Below are experts of layer 4 (counted from 0) of a mixture-of-experts language model. Rows are named router (the router's row for the expert), gate (a neuron's input weights, with its number), up (a neuron's input weights, with its number) and show model dimensions 0-127. Each number is 128 + 24 x the weight over its row's rms, rounded and kept within 0 to 255. Numbers have three digits each.
After each expert's rows: "gets" lists some tokens that make up at least twice as much of what it gets as of all text. This comes from a sample of Wikipedia text that the model never trained on. Tokens count by the router's weight.

# expert 108
router:111076140132162134103079110156115165150104140108129147125101145165114168115134131124169097136136142124112164136105131136164179119105136108107128154165103081146093147151107094168153137136129109096105163099157078107162116144122120146131071168130118120169126134103135152142122102169138094136112157131155122119142091147135118101137108116119141118133106146134122140107114108094177161142092
gate0:106144111138132129138146154113162148138119138126124120163108095116125146133082145145115156145193097113121115098115167121166121147127132097141115112085097091174127132137127143126110120096161127112144117122104068169149144142140105125150147146170112163112146120073167129098090151102094150144114081084110118123145124126137102120166142106113098128157140132142155092167152148080144136132152
up0:134144092131167113112123118161152161098144116208171116135129125144143114088092142141127131128158144081155132129120133111130128135079146151113111144131111110137138121127129143160096116113108080106153160113120098165150135164135081097124095168146119158131121120103124161105121162137134127157145084136128087104138099146142108088129075130168113135098130149137101080147156118116140167144132
gets: "b", "k", "h", "w", "j", "m"

# expert 99
router:166143118163109174124150124077173168114160138132082107146092104121153118110154167117123135129109122137097112095131105135114153135141167104113134105133102168082145136172107114124117113145108138109111163133127117154154090122133101090172135121139119146099155082136109098116142089100126117107106130143167116107102107169130151145144126088122111140114097123186175115140095136146146115128156
gate0:196138156152130166129141162106109138143115098110142125148094097122147154162118143112188152105131121113087120089147136167139121117102163105130080101192105128107116132133128152164131129113182114092156143123111117133066100094074117128141125132162118128131103123137083121111138155137155111105148118153114148092138161127119167143144127118124132138102117134113142122150133135089088122135124
up0:081131075109118130140121103142143144092101119102114119129168152138104152119138111147099126153138181147146123141104115123108138140180072149113122194086171120132115134131111165137194167084111131161126135122135111132111131133138124135133139106121113131090128139124145146123132144100129127138146161103133112151171102146149130133131164145089100103090136083106113133077143109132118172100158
gets: ",", "s,", ";", "),", "es,", "e,"

# expert 44
router:137141129153130144108136152134160150091125142117119121166123118151100073170148158133112130070122113137140121143145121164088122136174099084094097101135123137106127152086159131139117116103135098124154152107138146149123114092141095123153115090182128112088137119133049124127154133160146137173157128129121143116151158111123138152099151149108127107094146118117128081128109160167129133142094
gate0:138141123141184093085151109153094115120104065136127150145129084166084131180142117091143160149095139162134130137126130122143156111152155157112124144111126152090115115085144115150106107118139125101142131127133142093115118145173108118137152113110123083143110128151135145167109104132105144096110087083144156144129182094136138137107125133164132092121171184133142144116114144146121113103131
up0:102125188109133150150121154114170153133138165139178106137138171132164113124166121100094110118175108055124143105132151149104121123135144101128126095097144091160126093128143156119095125118106133109110132144160132137133159123087119153097091165118141152137125068123095137116140095161120128129143142115120122132129145151137110116081113160104130169139092125130105124178110105124132153150094
gets: " in", ",", " New", " of", "a,", "e,"

# expert 39
router:130105113121106127184139147149121127114107122145099155166111134136128088164152174151103126112147111131131075139136119127141118148086112135157119160129125143104121095157096098107135123126137159104132156151174119149112154135153122109149177154127133153143133085131096097112154095131164106128140112152149134138081079104079120154155122135111137116144069102128085099090130120095141137097088
gate0:119141121141140093129134138122141138070101138180111140137119144120136085144135160137122094140095071155173100156132123156125096130107162134161105136113141118113123131185139117101119099123134142154141129165132119149131110177152093136112070075105137157176128148120117131121137161130092118149094123175131116142144092148121115116156117093182142108129161090127128149124097127098139092124123
up0:132127129095130190142108069103133113143152110145150133078112129152073119140098113145158149164145127122127139126175136112090128130112156149146128165128100136169109105113149129130101133175122143119116105095156134120095072137121174145095171098129127118106076160150120106161143106081132151159136171097144130139113165124080111125135156132096131116124133153115111109114150150124122143134140
gets: " |", ":", "|", "s:", " by:", " Born:"

# expert 32
router:147135079154135175091119134128132148072120109136130129146137105128138110108094155121141109128096162156113100111130122135083152136129129130099110126140114155107151141174136145109110122096117108099135147088099110158150103142139076106156105100167194138129161172148106137133139144140135128132098149162133123115169111092117185128132138089119113130099151139175144141110097096175122119126154
gate0:123122116101154155144096159161117152122163104129105157171140130160157108117121118139150154127126192123146090064121160113132114100138155103128133140083163080144125143146153136110133104156156113107117091145132146112100124126116124132105136137095157110162115139111157104147141076137106130120089132121082158137130164083150144138140153116114106141146125157140087180142081104125100099132115
up0:156123110127162127123113162147092137097157138137122144172112077167139165145119124181172096135144130160173140106123106132165131149164122102087075136152119138123143095159140104105130136152116112116158125119136170137100069110143109122127148084121159128124108141125089127157129141129081147148114111135110150113106108109122156106130152120147156093123160103121052116125141126133097130130116
gets: ",", "a,", "e,", "i,", "us", "ia"

# expert 124
router:174139146132096123159130158186109130141119113137116113124103123110117132141154151167083129077154115137119147125130113138132097097110109131127112157164102098142108087131156105121158166101095153095121085133176125116094119135116143128127148094134124141137138097180153091104132121129137164121148149172115128153104123131129155107129128124170150094160088114104105090155134086158083165136117
gate0:115096115149138130115135108132116121106152119143140132143178124126135096075135137128136105148134129098153157127155089133130151121178147142119138140141103144095130108104185086168175129159152110105153139117112138086157100106103076144114112086104104091106163163131121138174120145096137086156109144128171126150113152139091127148124125118108124125094112135147172110080166152157129116107139
up0:119121092151144127137126126117160111106098089120116105149117147164135107093105125133159109137115164151108080131112109090160152153155135087111155103109168146093133140170093113147139134122139164153099146123104094111129143155162143140177144092156143173116143104130156128143146131142117159113123115145145150105103133149156106117155088163143150097078163121134131082099094114133159096103096
gets: "-", "|", "\n", "=", " -", " by:"

# expert 19
router:125092134161116124167165154167156116124159101100118148144092125115170156129108091143100112114147107127134159090165134096118132118162124083134108137114100111146158085129132143141123124180155147090115148176151112120118137105146141179159117159077140092115117148169111105102146140122146153115124113114130151116112139118098136112134107125134112155159131128159077127147116111099113162084082
gate0:155153105153121150138138157168128117117135118158144141154084133145129151123168118150152153098113129136174137118122109127081119140120172122120135125137170160129172128156173145077155156132161155135110087168140105167160084139137104152113102111123126144086114098103108135106056089132128119088110131117157131127106122113105122101107138143107094131142103098143092134141106103133135152126085
up0:123118106108129126095097094160116100139106150096204146150083144128112149116144135143162150106114082126171130117138120112102135128135138119130150131152146127143149187120160131117136115157161134089146138170149141157121102139202108106066109128137127127145137136092162143136112091103125113107093129123189116103143114117104120125084144119126123115159133085116124101154141122128166117118119
gets: "=", "|", " World", ":", " Synonyms:", " Best"